{"balance_bias": false, "init_std_router": 0.0331, "n_head": 6, "n_kv_head": 2, "head_dim": 32, "init": "uniform", "init_std_up": 0.0433, "beta1": 0.95, "lr_head": 0.00621, "train_tokens": 888500000, "steps": 6779}
Below are experts of layer 13 (counted from 0) of a mixture-of-experts language model. Rows are named router (the router's row for the expert), gate (a neuron's input weights, with its number), up (a neuron's input weights, with its number), down (a neuron's output weights, with its number) and show model dimensions 0-191. Each number is 500 + 50 x the weight over its row's rms, rounded and kept within 0 to 999. Numbers have three digits each.
Before each expert's rows: a language model's description of what the expert responds to; "raises" lists some tokens whose logits its average output raises strongly, later layers aside. This comes from a sample of Wikipedia text that the model never trained on.

# expert 63
It responds to: Opening quote marks, parentheses, brackets and apostrophes, often before titles or inside French and foreign names: "Didi, [fr], d’Orsay.
raises: "K", "S", "P", "The", "Ch", "L"
router:486517508401499530445480423523517484491509539400491510485420528466573412511470507499508416475510525632496478565504570542494453592530524468514441495511440521485472456501493491535566492489526493530541417597508511551454520457564477501432556470484482521460495493497489443483492576404473510429477471501491523535486518531546501450467557376538521523468405451570570512436557441530569615566444563548543536503490468459493542523438474425396536466405483589575507436573466532447520558511598421525478518560510636431494441603427451459522413541569485446520505530474511396453457507602521502426
gate1:426489486432414483486430438473530541551478574451506440543538496554554467535551499436507445413494583570511500530466517522497490489418509505459430465569511503559459467450528603499478493479500473418506443466616468528468548509472598537509432523393543551479518567474562399472537512453596442514439562423543525498457440529407492387506534549461519515544489474458503448524562480434524518597513510546440517423392410603439424579536561533497515451484541473512596510389524532532464567613501452476524497592544509537445460445487527583467443575539490437522477469559564473494520476550524509512
up1:466488485450495494510518529484550476521518561463555516495439558464494523569473450571562416466575479563423499557428431468547513538540493436609482428430456440513512519465516461527444589445487553524484532525431501445525515540461609549549540503455446459595489527479464556556406541472551617593452557511524423455576530470479507487507427474424492564445465436531467517569452458568535537439434475517506489556455470466451525570560557458452522465494419500465426427517489610480588495488532585482544513565407377458520425473461464501538540461399596563512431490431449529474446427503498550464
down1:502561527434511475348484522521495452556525422449480496474528528511480440539578457610539522516508407522463567444484551503575461468417495513596451449596499505521541498484528529534465468525580575565493425462487533533530524399659436513551455458479544495588456564539514451519543510518451444608604576459512482533524481533498517476488568449498519532485485447483580442568493502551480466469539543441387495515581495544435503445509557477511545483472473474581431493473552554474533601474400508502549496476484426521565516520487583544491474596555527558457526623546444539516479527571549568547

# expert 60
It responds to: Line breaks, parentheses and = around biography titles and birth dates, like (born 1986) then a line break, or is/was.
raises: "\n", "S", "N"
router:583498459472523521475554481491428504544435476450494465554478522407504533507426554530469488533537488571529466569460490528459467593567516493493485546478474454436451592495513435503504498455489541565441477589434491512575507499512554446476521533430503502435367524545462484502496584508538536450543474517428504564477494507519439539474419410563431589468403403430515558523447546593487589464434523545504489543554488428407395500405546593482521552504455430451541489551511428523457570563549543625527510552423615546554408473475515512615530518499563530527527499545509512513433477556458508454
gate0:462502418548468469535462512568440498428477494461491446525494400472516503527480472496550465521508549524596507534502407605484612523591478509555508530515511469481463554469557464487483441547510468532461539550598445542518464537472475573548597507488467559521552573570468561463507386564560399464504411408506514604574541424610454473546480567556509554511572605503571580557548397512459496455444512549540452577550513426521523522545492521461518441542523480451432493506530438494494456584492510484491481542539432458523476421489515438543463447445498509510516409476574588507372433515509505442
up0:459559477488489447487460431444397433486413440529445510454541567500580470467523484592523444550453516490446478562517554518515524544477458515480430549450481554396430459489546426506500475524528473450604626517472494474527513449530489504516593451530432509517512493419455501582428460506461540564501564483405605571521556548531538525531458475464524569544538538500487397514590429471517486518499528505564482545565507412547524453517466501549534553508373426570466531518376417517515508423464576588555443448495612512468420468476445544468515514493514455505498495492493521533588474476363533557
down0:534461393494499499470541479425489565462476475524517513477457443550435563467501457472418491462467609556489497576442483486511463519504411563476452457509444430436479543484483483469600541493498541468495508447534606489492529530469444552626401569479473514442540567467428417503399507447461560477516516547640580483376504437497500523523505489614542540531467488495535484537453516441463528448526480542554475482504494433498510603488427404460505541466414444528558463539523601457472480529485480501501506526505473573548552504467463450663425558502500440569514534519549585558406438517536532546

# expert 48
It responds to: Opening parentheses, dashes, slashes and brackets in tables and data, like n/a cells, (57 ft), Wi-Fi, MPEG-1.
raises: "D", "m", "alt", "N", "l"
router:472417497498455469456538444525514525471498503417472504433543577576615499436475511478472443414579558611594527541456538501556477441413444482539486462516501454491435447510553460473547469521513468568552460516449527605384552545589443454435572520393469474407514532574517549433488562508524564367574509490542467526452535558513544498483442537517488548545447492591490495470610515558555556524546542559494482490465412534507507523420438419416548453472486499528557559523471433525468607449612506544454549505465532454552463545511493438493450547533504474508445486459547500464467431527453518449
gate1:479474430525522436435471515561477493472436501488569620500567501687586466512565499452460453525550511545518502518468473512511431482421459558438526561426519516461447487447530473520513502472457519494478508586472534550380478516477643485463549463486487505569495522482545575513573529571433507481389520468475583567500526504527564475605576570473576583492520554553553572513511498505532480417499460490583414451524450600514518548462493448579474515447559590447514522515489471525414421590566437474601496488505508484503558533553485520476434510544472480512542537500509491537434502436467516377
up1:488460542553512455413493490560482484427463466527551539524468427563508487515542530611554532566593467586437565529504498418496536498622487395443638503479477441493539498477546543571519446487533448484490533594409442546425465456463491444512496458388440452476533491474459428596402559448540432551499528504461518532517498438550470557478448443532430532536472472523510486519488487497504480497491532491535499567527400469448489467522502569534474580436495520524481455553496478521542419676480491439565507505450473424547571382478477407492540463471444473584543594470451524504542441506528454469
down1:489400521451502496543485413505577537558502596536488484468554580438515459506590436498527519413455546555520563494555446401496550571413486465469515509490517553481529492480539538394442514558588576518457566508470506465474531530536475444523501460474354455544547543505494483504491462567483471540572458515516414504428427578490434694481560450461520587464497532523484520516529542499421451534499491486495429492367489507556510485479508553491552562510579355590543525448483528454454537529494569526580443462503482467478441374476525525506567512444476554503500504466510565520564536519479477553